Experts of a small language model.
Size: 17 layers, width 224, vocabulary 21826, 68.5M parameters.
Experts: 160 experts in each of 17 layers, 48 tanh GELU neurons an expert, 8 picks a token, a softmax router, a shared expert of 64 neurons.
Training: a variant of Muon for the experts, 475M tokens, 7251 steps.
Below are experts of layer 7 (counted from 0) of a mixture-of-experts language model. Rows are named up (a neuron's input weights, with its number) and show model dimensions 0-223. Each number is 500 + 40 x the weight over its row's rms, rounded and kept within 0 to 999. Numbers have three digits each.
Before each expert's rows: a language model's description of what the expert responds to; "comes after" lists some tokens at least twice as common just before its tokens as in all text. This comes from a sample of Wikipedia text that the model never trained on. Tokens count by the router's weight.

# expert 47
Description: Digits after punctuation
comes after: " ", " (", " \"", "–", " $", "-"
up1:561490474464485528544514559551502494553508472392519486463489529480437489524427508509485514467500559484492562499512558454542546454522544558485524493510535453586434496583437469498512551502444515522424493460557481511489564451451528488515462511469539480523427467470384581582510449560500572448519572486515488513523540546428470573495484477487468512571487453524505470509460565445450458620519507508563500502485498439496471447504519496517538513536492511537504540502436496511490498563511480539550523559439544492485480463503472477542461500489516457487454446492482530514574502516440529508530468619505505496515517517489516511503494497465473531474409483499413497482557491435509530542559
up2:497437457518543526479492464497516474475463535437582551457480495555484447498438507470514491478462495479511598506499491466509465484461472509471520546498495478481544513449474604468549542415449496505517507464515500455525474541464503560558585490518435563496491544436508585560494499544588504471530433559484506490506489520522504456488586589515553517548483443563537537484521510464476423536465473472517508522501553495564525534487405480511564481475474500472486524486568508466478579500538507503515535453450509432499523551500480523479505474441472532490438489490483517501540494496458534508499472475606474546512485578446542408496455459421516536528441458519583445518565481524495439497580
up3:507556493538484447501480579541525467537504442498522464550575527426504555560513538478482453497501506553481482542513469580547528411518529530532465492520497483443401433560497571460548438430417535459397552493503545534461520476440462506530475482545522494555538522480513508523474439502594440446464544519496500463540509486551499533506552438485518483511504412491531464502557427529471499562512518523511470541496512415493479542514616477479458491515505457511503491484486540462539539491484462506478520531509590481453437529492396532534485538523513429460463520506475575538477450487519475506463515478531474482476493579460462512500454487442492516451425466496498518519493471515466575547523
up4:519529438478499540607526496487449478394564496525543450669582541515481488532484504526525421501550500537536534462604589484531488534529502544451496547518463465445513477537547502514526335529554587481509497518515490474526514459488506499476477492512480479461500415490537478422534461408530521533514540517510456420498486439545499547513493517469469519451422514451552466450474453496538548530462524465470492488503489478456478538477432492529483563513463541569532489481499470470489467522468492498583491516525520541493515524512575460461465527478448464502524511518539550530524528506448503494492529571480496540478487526531491572444498554484457530485499493472488518507523502479520494544512
up5:518485456525452499528506469451486478566472473489505499533491510506504490530456551510508464487495470560577503464496504442532468434454459504555534457501573610471469413531499538513494506463485522513491444514511493504420673438490471486470497511444493545470459510541502515503495538510457527455535573428495399475485511540560531454538431539496566471443489567577477496512489563496534558540470508498522449593524407441506512544530467532503552541466466509488446522537590468422495534476528493514509503496445509435511511507437479511515451495542507448481513486543456430472518529509545571538503533533522434525530518533462573465480465478473489536517535538506501536454515469532460543488421
up6:499553494462524587482473477509506524520501499502464534484479579519506507484497457502570567468501548479482601514566475519530527530480551466428525504449490472491463570500507475492476569518436474535394444460481534503442479467522486452515558507521374489521538458484491471474525485436420537479443513533521483476507509442490475480562533513477514460511463474522464452476506430481478434518515539542547511469426524556507497502531489537512491484554505461434532553508520469512526429470575566522602611558486511529461595490538573500498515545487497551536504468482515523476484512497539516535503478480419499466511488517494434432531509429585497564423496488469482499479474532562466468586454
up7:494433479506506511516530533467484487544483568511522586488543486459494572491470538501485559573490466500486549513531524470497460580512541487576491521482527486449465486496579452463441471500401495501535513541564492496537478490377483509480539519460521512497472522444488491524463454477510459546528477515530456526514500487565474522458477458464487526503417491516509580610530485506540429536456489427507464474513531540495577518505489472528491536518611465481453526484472453458422510462481512543472526379539526471461507431508503488477495486447483517463529531481502478491532477592453505480553544506528492478481499521430447441515489537525420565466544532415453569481416516454512585464492
up8:502511507494497522533520594526523467385440499503514459481502499487526473525545440434498408499443503528516566488483502411463512470451502496544438482490450556543494505501543512437532535540561488483539481523511480448463489522490484458470538523468526553527434506517479528527538522493554428447566492514462518538536559489534560409482400495470475498564478472475491521474422582508556466481488484488493468445557429456494511569553507511490533474561541490485439498481526534482413572471596425483542484484532483511477506484494561506467546523437517537433435545498425511566514496497432484544509576470537503446511446549478481522454488418541460484532527483525500483505591520444515506486485
up9:431486439485492470559514518544500488451511420528513432480546482499501522530547554527501478474443465520519467523483560504537457440581455483571446450511542443515543499526530605489469487502543513562482469567496503432472547485460508538502504521458509488524522472520486488454492551461518497540500552528529513552460475591523546518484428447426489427459517515547554530486551518518567552399512473481450537498424416477495510551530524530516472492459531606427498421573534477503463437465456510523444547482483502416483500486480522520498530551572532477490508535488514499526526484491536500493497491580497467506462498481577570502502549550516526451462499489512535438510557560495411569459477

# expert 14
Description: Participles and prepositions
comes after: " was", " part", " also", " is", " were", " be"
up0:492452460478538526447485482485563465467376565481501440475494520486542540534447453474576516466533467539464453526489509395503469522509465524543513489505452472515490458473459532525496535550442494434460478521556544480494543488535540468491482460502461475380522510383562575519487482465435466531475534449522537503480521489458647526481398577487566473490494544505512504549538519443464558567398487573550458513495533488506502548486494479501488440546513506569503513490464458544491488495508511503444557460505527470583471469543510501493492501516531481534550487459457447488520545508479508433526500537476515498499488497486534527548467518533544549486393546532531462458499454508482493526488
up1:496526525487542519422444523411488473444504432524557458455513474490589537469507440488461490502493493548480414558628509503494528543398530603494536557504537454491489477455512516482496531511543501516527466507497499448497515541518410487499487484496382440525534522545471470537468508522472472483485484579489408529504463525518517521517474386529525527495461451519553544535572440529502475465510528510510526558489454455478437484552520475477501524496453509500452483473444392494541496415498508400547550503505463485479544491547605490513536511447471521522508544480523536567449511537514493507540513458547487492535450494471498499536530510494470463469506531500564516480482576494515494489570
up2:484546507489482453474487504507527512500551511554483524550521485537517563513556464517541574481447504486562469435448537493494446523538441461447501425531455475497545490602478515498520501459489525466496536576520526576522559443518515509487449507532514593478568474493572564486478453517494510576492493464567516388494471435518452525496553468535520480599485483490558461492461541462505467494529460513490516504532561524505509396487481503468499473484500469524529441514495428511489454522491460500550546497540487487465504526517462504524495420477578485503617511500519486543547565527556500547461481426465526578540536477515434434448552486521463516466448448492511471508472376567538488490515
up3:569481481511547456601475487468390421471512490458440521497585475535454522505451476531390468487498512485557445475539482499474513447526414450561570467510476518516540492478522500504532504438500486370477554563492514499538465507467490582463495518459507591461519468547495459551478536516433602476445520523495600503522483540532524512492520512478449492508462493537514502496499577518491483515469507491501534474456438511487537541475559483519463527481550539443537467475577503441521504501450534536523474502543529498513538572515503508442521491439560448518399504488486504406499542531490506553499467520603535536483486518493515535497409481471497523504509569514522524528509513464529538455508
up4:504462509433535488478461469449516439518450546491407505537515448547471598428523547531476463520605551529556595439430531533568509549437561455443503565595412446487450493518517518513527529469506442521478566511492570458542429499467476552493539477476529472488488547533499471565565501497526530558414482462569446477515435467482559499472471433509472500629485493494473562491473483507447458514453527481498551458501575512488480540505500411505499549517527489455471549461522513527526504467508527508480500454532475516499490542479476455522548478475487508492539539502507480399531528501472518506467538508413511456494506436507550512487511570509527492509501537540505483539516480486527462469478
up5:499512527473500533544516537481450515498532491494523557524468477466518538511452549498511460507524558522547550431536499501499527451469519530462522513455489478505496501496470441515460515484504472528501486510510510540403448547538521495532494456479487443574481471509394551486479480530444503522507564448551467472491512477528504510471505454495471505545537501486504555443480495517432461530517447473442543532458435536476485508507524507457516497531491539609530464463537380462462476538541512479485473513467570561410521519480470474537518478495475590445479517508527558500454538484531521432533501417494458545516511496531616482526460541560499366427537509500548539529378487570550463608461
up6:526529465511502491601535490519485520525477550454418520530476490482508565506479404487477516558516433519533536579383469482455520525588477484496434488480550420500562436560522482498489476440494477524505493441516427486529512537419508478474444406519503530550602489505543520483569526546447549512530473497533580524485531484516482469499486471476417469573533445530493486544457544458558510499538516508523496450508452460498405550505507487529507529537500490465532500539490397470429473489510522446575507518518497506473502489527481503552478506515540531481394461481525468495512580472516475447510482470451546478504468496535432462525527427577512497483510516492507484527486510604493458540469
up7:538441572555554502530531476476527494528541481542514481469535499478481525469521489544557532562493506525527492492548458440456497562568579488488557477505493517479491472509517441457502516539494494503503506508506487455557524495522447332534565521501435455541475527457528429494533474489533482513507497532482500492492517580520474528507537489579524563496464482487496547470494467452491433444543544416561483517500477500499416442495412482518441483485463485482445498490474497558542487459474551582474540493487432518514471499507436487489533604517496480547497512530544481460503539496498484512514479437563489506518527438527476469492540443522486360488390533516440602460558479469473449490453
up8:543503503585528512455495544448532423513509489490531485492459506535485589451518486508607456517457505549572538513481519386534494497477537534534504500487473559443379493439585475491431553513521498505521491527491484578412462512511437510502483494539538509496407546510499409508513455502534443478482505514494608551524516508564443575513475488511491513532499534511447518483438520533528578480549486482461458491512597490516474426515484442484435540505512489509490502512600469464539451513492502570495471548479442526510509488502434509521528551476422485520529479471546472534550463476533493499485499564562507499473467546449518505489521563466511482428550524504502468433490432468536480458497

# expert 12
Description: Verbs after auxiliaries
comes after: " to", " not", " be", " was", " and", " also"
up0:519560525547466481497513557452543523501448502453554507542557586448503581506480490433522456496468476533446488503438503520647486502492454514478524523525526430533477484464538516483482479395522529519543502557516520551499505488483523633506447430506487459596508531484505511530515463431434473472544486461542475550527479476467431418480592520576458485505506496484564431496480496486488482449487451497565574456502463499460516529488453484508473510503502459479515518554522472565547512495445468456554591480519508464455472504456435498535552486484541539510523559523543394479523448531484477479499519480425438479496521544549491522466442504486511516516536522518529433465477532516534531458480
up1:550491550451571481506505500517517516521413493582506463479472475432521508473584499457460466463531506540569514438535555430507586525494529552468460467545398519489472541537553559550515505405465492518458460521525497513473443513575504487467560518525456451501505432467487593441486546538469472541424510531528529474483498462528541536480550502481453515542457510504490514452526515544527484525539531548538566509441478435473472575484486491456503508518521413499434499469463466523513479517541471468455476504456429528520504571467481495543520425469492475509538469476457483555476464402529561496533526403472580470467508593549553460500514472524493525501532427490488467529532525501558528466476
up2:512605536438529560477508469549485516490474555526510484511472499546571527512566451399517487507416483487501475572480502504479480549499509533557491517463447490467533471451481482533464440498543507467478578545537445421509534504527567503453492542520580551478511469531472540612557540469488503538565470505529508563525481472525481507505564437515433474551483576522468511537492511463549503552549543517519481413498446493502468448525526529506548452522501498510516557520498468457469417524430477519492532505491454445505502416531531485503488519438551539479520459455511425547461524496478401478536486520488524500510422490541457352496507518583455501523519530461549472463527478521468493483505
up3:501468510481537480515549520511460529451489540519558457485483610407485513551544565559497478494512513517457545521509444470503539360560552557482449456553516507496491500522528571471572491505513530471520487552509498532504435496493511476523488520483503524535516533565508476465455561501557511513519502488488519498513493459461561509483628546470532524467534490491436512522455421460549463522447466469445576497473517463510443453456460487591563569433471506491464490480477536558447586521459443517473517569511501436503525498501510503440440493478462511524541527496465506484522517491537460476479549554546474554488469560438413491460501446474513589522436458501461526513553491539464500495408
up4:518484558533578496578553561558437570542472493498529522458428463465481572489539524463520420470538521467482509489530475534477505550525567540467525517549471442472413568433382543477522504528539434470464447492504494551481524534511503468519551490564527536488501430508443512509486472532520487508504490543484569546472505450513497459516450454512488497476539564554506487413472500473446566538473430478480505515442500577456497527596498472505516570524501532485470577471493489535517534421483503398525520451500510529530486478523527471513492469541571489509488462524534439452479485471496554569499544501539540471496470483416513512485497558412522439455466451485508509530520496486532531526397
up5:579522482537539452569540526470573470485495466474454560516506525498493494518469560460502504482524558515519470454495420556500480508523385526522597532485478499529511432519519511535438424600462478517527509462515453426522366464548484486512468453511506441429506511506482532480497489516514496526474554518516423381517495565518599497499508422499494521547457535520572414471455490511438472515494484546514496537501508470470494531474466503484470564456545490524526563484522500501559506472524531410481498514447431488538489489523534482543507532520394457516478554503569523455482529534442449503517502463522465518505505501539458456526472464586528540548474533490530500492489422503493541459542
up6:442543545427511546438475493499507478525503553472470500484566490578446552573531555505519502513492522518568515548513531521488447553453487463492566447428493468472488493526513471440623466521472458466605498509504475490505488480447481459490477500456538578551526479450527432489496512478493492464445539428506519551526450506526500482496501548545451547489495519542571428488414505532531524529497500466469476507545447648512472490475432508505456443507509502472542557518521531493516554590507519588569507581502514399451533526468508513445483521490514501520509469509583500466576523531500446531523514502451468504501537436536471523478495502474454481459433469497498566479561519516536508485441
up7:462491455496533480515516471495388457556477534497477498587497471498511494549475412500491510515457468511502492540465437550560548505538586498483455498487509538452543465499603579488485548456509508497521530522536607450547446559507507500494525515544507530546539499475429466486524522413521544583446409498499498469496488480436475516473494450522404448571434502549528523549549490457467529457527573453542515466478543511452437529561470481467560529525496500438554570491436507529491488491502569534474416536496501505475530446524513503510574461452512531464500497485444446545538482513497527454475456477566550436487460449453529535522513464532473458496540476465496502469562561500526450473533
up8:443491512558507538490498519523504480477457535493505489461499527603462465555537518572541494494503496468515433496474465526510447502461445517446457518461532485526472567495538541481537535493510554491475500513504460466419540493510437504477556446513600480488633492519476451462454551467483474461502410434500480447510478487468508558509465507466565526444540478516456448464550572480539624567487451467519473530476508510526472502507489436459521513487495523523494497473499574538520597455506421474490591453454476490559482513486553536497471497459556503488544601493463557512488516548503463532464534508503430540482521503445490517472460542505531489614484505499457591491520450568475532475550

# expert 42
Description: Verbs after subjects
comes after: " he", " was", " and", " is", " they", " were"
up0:432504546470487514591470511480503483477528508476487439542554506430519409513506587494454492561511509501493573456565485497485479443578507515516503473539471469462514497551506470478495448452520432490549558585526465479520478510515537475487472519486521545551530494470434574452514478490520458516575390481527483520486505480488466465531567510449447557495504460534514484491481536519544509494559516512504532389522485551460453482518416493478545431485503474492493553514542539513440471521451470485458491638499490502468555456546493475505535469456429533538475563535477486599555511422459443515514553428578485565449514518482460446457488510553513468492496466475528442486478477534519499556543
up1:510531529476615522442444519474497469508451467428459454511496509512463546487538482530462504508488547478537427488414541493484504428500547432561448534576463503458539527439463520480524499503546461540527548534485535507534544473510487523517494499441439583462488540484468534556528461473463616468509494524519502479465474485485460577492455457507520563508454537485512526555477533526556509475530446513586500470456591549510534546469528501529455458517561521551530500594444501503428436479471510523485483537546487476491497473496502538482508555503411446457453482459540530536493537480508523530501516411611518553497537501517512455482395473475507481443543518500552430434454452488516546477511
up2:501503426504549531568510458511495465531512513491502524476523535458470575544535434487516490478363528485518524501520479539573437493532452459490442528407540526479495511509486465479480508505522496569528438368498494489540497528564514523480536462521517548424430441573509461454457453507521550468487485491418532408465481401485620531496502518526519539446514460539504481505500477471520448552502452485523460553488484523450485487470516485548488503507410521489521537521457495480517543420534545486461529476527506414538502465494544491528533569422452474504538531510495543498453506554483435502527495471531476520469465475541496538539557513560550582573534511430505544489480473521515534544525
up3:517559481508445487490493498522512544538491522449445493515525568567459498449520525484469480514521517522522546519506474434473478513477503505467428514452500491598455486563437456512499509539501529541476500529485511506433531574562425407454528534475553487415526424455515511528597504519468506513534564455534555508527570453495501472509504574466511510478508480583474590495484486491507583539471487528560474506504493465501478446471515523414473369525543518529487550528486545493558476556527482467491480441416516554442528438474540472491497571520503453475478483530505469512431537471457474481505470558549553528526451529570497462528476488581452473434395518501478484523507474554466471494540
up4:528518430500555376440470542465505508484557457454557489539568549520540480498523456442418486497426471503454554513487522487551525499557490443444469507506445423457464484448481457473525520459459530488524512502482442531535419439521515472474443510439499469556480485476562483421529534524484511526526532540527495576498510468556503556531497590489475436462499549448577494506411467500525524590504446457497474494471533509486453460534501492505534506545559455536496490508528442544588493555415514469487485517493541518456546497467528502541507463437478466528509504459561493493508476423525459527531484541572509445515520535506541531562406486552471497449505498521442480528460465573480449549481
up5:485535486553487511517580520494499577491524420601572444494503454575504588495514525401454490447505550517454535557506503407552490483462498474467535529514493510474520420519565464477523467503514430464492417521489460580499473461544507458532438469578528428480513425509550508496504497521523475452522515523416465520498549492491495531505436510599453513510471452533460538488519420508529494509464498501453520570547441534530518484503486547512473497535464477473489472570492559483434479545507520438472445458458504543576473472448476516462495497472522509424542499527452494440540496500540469453558512444516512522505542516482535493501569493468518445540475518498596455477537431504550426523493
up6:503463478428501455534485479539442438504583472570487535520463448555490447529597405463510470471470456569491544467437508574477466548532500515518479470555513464453470450558453465477574566508566476441533530515474554556487481542452502499451478505504499533485503555541510503496469479549526552483530588538525568425498551566559513547521490429539538401545470518494539432470521521543506530497530485527468489551575480564480498520483554440527484473488503499491536517482440446477516550387510555457521489522463566503499509518485514503485522480531555467525567486433484511455474434511456511505453473503421496514510494505522437430447493489498455456491525484482492558556467442487461544457527
up7:534464454497514494553516468499512486492426553558497467509470478510465539561489488582469524468544502526519540574519456448504520492482479519534490473456418487610529507488472592660558526518550483486454503508491465466530506503480529503484462571507542598441537520514512496504629538575494556479480485495529499482483528534527497498506529421487462482411464507542487508505498508480465545465568498496487495568492444485465556435434528484480556451510461522541450490518373491479442531496467491469454502446593542495505507539480515515526485482458528435488469471453541592494526527449545458461480482437475489508512482559454554482534427484480495519542523528534508487513518482490496512578541
up8:488506425585510466501500507513489499461563473415511456520459462511508542393454603526506487470496516524481523571460584521473474470508528532535509448499476513579480505464592469526516455425520470432499477490445495482494540523445462452499499512482464478567502486479489520401579516545523494493507524444515453526529561431442482460531550543507551509505473563534510446580459449490538491572543521457528537532584459437503476419506539454409512525462455478466465513471498525540521466550519511523520509487445495553538504587460464519467519570454532519449495523548579537457559467472467464489518528485481470524468507528501456535481477450490523469475520498533445521537529427528565429546494

# expert 51
Description: Country and organization names
comes after: " the", " of", " The", " United", " U", " medalist"
up1:572454505484518449502499511509512469570488495533525494533483554533441504469440527522512557506532575562490505500498487506541610468486523532435482495456562477504418485487422582550517476469509547535474518517581486565444548525482527567527518484526449427473493408519585527471453456479514516388453554488507460414509536424444584520454485460483496485546428428510500466506486510514556538507533498493467522460521515496470466566557477519592501533508498518489489538517468533564525439464526473516488425515469473484505488491536450468597494471472528528452475548451508500517465516464570483476483488468516471523519566470468488568433465490504481458554551494465536503516514440517596556515504
up2:616462503507468441588478470508549559536508532395446495554449504513528480581464452520476551487535527538552497478516508485511605464489439459505470489533549431495558499405546498494509484476524515468476509484515490556572591568494446506524500555497445482477483492495505539485508565519476532512478593439500503480488447492460539489507600512505492504470440469452482532551464550540525540532547528545394464471452546436497453482520522530512478447486450552481456594544556464508471560520501524498497507499480499492521518543526419459507485502468524467433492508485476428468522492591492473484485499482495546493489447512564491461504524432594540512504432461486461516511496548512503567501528
up3:460468517481506522543468443509486478527529470447561577513562518550590487477544502497501551521517487571504471495431510467540450490494491478548524513534509549458490539475611553479544480488470477499487530464497452560526499519517535419527510474469516524490439521529578482503519535551444482506501509523457525504498475405511414592489554407507499545541528501469500559452492483536533432541472551533495507553466440463497501544482503569422466522490490507487602555500535484438554505481458505469491581505509408481482477478505443447523498566409513515429483551454510501456502512500487472502511485421467465475465446437566420529483410565549440512537474521535502554521527446496544495512490
up4:512432464497546505520439483488479489544589505535424556526471523490371555532498463463496546508519523531482462586484437513522554577481505510517453532559474444520528477462504492540487452446534544479575512506520521499563540560479437512454405465500533549551520488495472553492466563374488541437544420477526519408500493438498398412504504516486506514442473537486550532529511543520487504420541479509479520478496476492458539496561529502550491462524507486492600448526594458482532494497504559499512522443522523521490474531479491561515527468508476514508461476483450496520468484445463538445488528443564462508554495505532569440486545505478462541473466426537523474481525540492512526506474
up5:555414497525582405548526531548491455455524513502439492561532503503409521479513404491523450516505392496461452529539503493486521512546543555494457572549462464464541466556489541423516588517536475517544518537495492480490517510461472474478521494503556555480546453473458433469500458561497457509487533595496446491480448501479479581506452460495472517579557443528506483506510489492489533523458507474426484466420510451494434492561642511541513479475472508518562520497438529558459482502484501525481494547525526510512518483533508491498527481517378558502521526474522543502521467516452474495493483527524495481474526479477541500497487559481410570526480467536476442503523592463458440491518
up6:492565451503468530573557472565503481429461563533454568514435498509542485560494504528490564471581503514438455463548522476474556537442554496471501553497515478569474511554445536470491518507498518499539490538496532484430615441512546518476471533526506463542492588543504419546487508545478499494538534466482437506497530422492566444528501558431592515463509578480451526445511516523446475491490534515445510563417446538532482522475472461462463458490499555560544504441420511529455524499481457436524510501471528527439477521489438525520461573519474575510517525471498501399479463504487502486514505489534431491448472533534453519448554440489482481526496487515417491511465472505492547479557
up7:525482441519495575501510546480477548513452412510523543467483452575451485550497501452532495511466496499558538522524448534532508476562519548495453474576525449515527505441468535480473447484501516513491522469540505451511479511502529450529576560434525517588520467527521443543519496422552550469444533479536472445505507679495429528471507534498595485479488479472571563454536479460529524559426434557501545550507556475482499448473475436534479505498589499517483513506497533429521540449465506531522494511488497553515455505445505553448473474470548524493481512518492548501476523497474439425469487499438557461511540563462519434423487505400454497529469476515495524525534515527456512494467
up8:496507506525401512547521504500450538503509437511548493542509501544458515488490487526432478479510469483470538561585495511512467429484502498510529456528401504479480485464551541471519474545496417548538499489500444553499507480519416535496539517420411511460492512483521554548501503492466516523470413444514519540535547583476483427513512531546579445516521445547559506526462495546445470567461509377493432512526505491495506484540467534474520469525466537440461509410437562442495510480456542480469520513509513477468503518400567498493482571489530514568452511532540535583529514440510544533460496481511521458477481503524582424538465476504542509436551507460490514478461524593480551548503
up9:565506477526527538526458537455437485549491531519524466531498494460531499563600434462500416456557521494494530523501420519507437532558536391460494609541490548481464530501519546486423508523494525489520551506543443460492473482415533486552524464456501484489504515582465458486526525468448490487530495437550486386484489537507537577515544482507545525462487509495468477478555496525503496406499460573468494555518507556434483505482501492525497435446577467511561575482540517450506480515418489501455542469475522530480514448480580487453492492444494497436474496494492539551523546452479507532513498469526483543576500526425469530506521486470372497496449459511500513453526494464490573452507

# expert 54
Description: Proper name starts
comes after: " the", ",", " The", " of", " and", ":"
up1:487521535448505514518458505451489484590497447527490527510535505551501512482490500565539412546528438464531445539549529562437444483500471454515475432470519473549506507516442483540476521487579452495516488484533452541470507536516512494513511455474573467587469519556509503529487515501473565475485453528534467481467531533555518504526582456505479459505443532528465457536464445532417453552592527543545539516485534591499481575477458436555494491532550496516476520476463486498443481427488526478538555583513494553572471533392565529534502476538452502502459491486524449575561542517585410558528487519513504493387503503524538511494522537446520517465511451504540520538484465476448488499429
up2:487423524493501477490485517476457590575566581517495551542531465521463567557490503517485489516479473489452569535529530544497470513522495505528569453465524487561439503500529451488537469527431525590455514442452542493541467523559486450513537491521509559481471527524496480476559451496427549479592526448480523524495514545533494498484566529506471546527463407545443504435472520498447608498472499496495499506443546560482462423545539461483412458494434512485500524441466560562524529541475581472522464491525484542535535486488461462501496524505518466498544550508521436489494561541549438504496517551518481488483404472457477464423500525506506459492511485440595542437515503532577459559509
up3:505574457467438465432476479513521539518515549502514559469501453480466466441468415476558430433462516467501583501456481545507541512464550492470544442504518402508479498457488535518498486533489510491551491427456459565521515498494562418487571494486536506451486533502464522550553541528437602555533474499477558521485574491493447473544474497473475458511524474450540398493537443482491433496477556459470554482555535490516449446563517417501517516529473476515555529458553568494613527568481520489473542495503542483536468494486484524496473485510495449496435454501447523535413544442586557517560529511515514509511450474517463516465517529466549509546519439516510462476452492556477444510524
up4:502508440517414467481422503501506479494502508475467476520404435494510519488491576492539508534538465446508437421489510502556492472479499536510423503498499485510465544512504552510529501498593499417563487494501517510443467483486466474468468515478563526495438518459535512473564486464524523442497474484541495479480527539560504470486529516570515499486458574465518468608493521551571474500517501501559487491569500535458451416497607423451512496478484516507457541526498502516396490564487581528471572484502455528466471468465547462508581521548439496436448585525534470436496388531501459471523474479487482487462535500500533464530485528550553486488515478482632543470484499551523474551520
up5:541428500493403494472530482541518557517440494524469566521460486404496530506476535513528565497488492542507507510532414539531550505564461570473504491495519525500545493449469445515476491469425487514488411543555513575423579438493586514504476552492544494511511456395493535494495523482483461506578479446451582436514457458492478472440525496506509429420486501525485473445500637509580489440470458458512476525432454466468564511526487538509568485548440426479524496508520541455499505562513516591517504525485463478496477524494542516523467541554477527523506480506521475564480523505539563522498469429506457529507508569505455475514463502557478510473495560556481476537497456489524540471508
up6:497496529508485525544519534498513532496544412540481499504604491469483476429506461572442485548519501447565471496508493535584535513598528504484538517511526462500510471553440504465465454496461505500523521454495495427561431510498532471485518418569452467586514504505511506530511523455591545528523434494529418555493485489528490550545527394597436446473504408509493456559523485552530489463477484562511504487489563461506508496453453428536495533481553498526508460585426522471537480467478603489516520512523498540432469440463459508503507457471544459522526470513460537499523553477405465532455453461518527495469526470473514441490528501444491487503543507498431508535436518506536536430486
up7:492588476518523493527542454559486479452479547502569575464568561507537539504461433552595543484467473512547512525464518527533566545503527480528474486462527426561529499511479483486524533410460497445507501478493576511511521487494557448491496524485484544488541504541499484497416548462429436529440460448487587486503561465456583541493490510508533485589443455527489488516529464505537465513421415537459538478444508548503444467439469434511507494452437513497420451505506487494531547505513523514521584474535500597484450449499525513474489514506495494518497535484458513515460451419511405471452531504456437491500454454588491534484535550503517495493468443532528445542512470579491522475522
up8:562552448483441500452449467472561560591496482402548513558541481528456485399509551514493508517531473486590440529486484511431478542502449483522532506611500485502511528496487574571490522535460443427473501458514523433536438528484430539469475433549492598469501495521507521472479513541464447551492425518445454547522475558501459530520501493443500480516456482467500550487507497545515596543482500442524428487429528539488484515521450447479480595544413516516487504465499531517558478457550500469491522512513465468521483500464488509539505534487588526523412511493556467491543516550532443525511481525522412507499549537516537521489518531469536550513490425509427502482531512517529483515452
up9:558459456526451464543501517520580499469467490470543519494504521541481507510472401537531510439530539457449446548487453480568512495509457487503619369470528555522521599505533503490433480443445462520509557568508482453458505463551487475539441448491546424509561584556525494492478511472471476533467504485502550513468518424453528533451473465534522496495425464561501497557507496461497520484478419436518502486468440562507487582478485478530509587549560562550470546565533493515506495489476460449475554521470490534533447488492468515542503518500491488497473532449489449494519490513521524541500497484521454470506508443572458594515443527434509561565500515502455524451518564457463493553491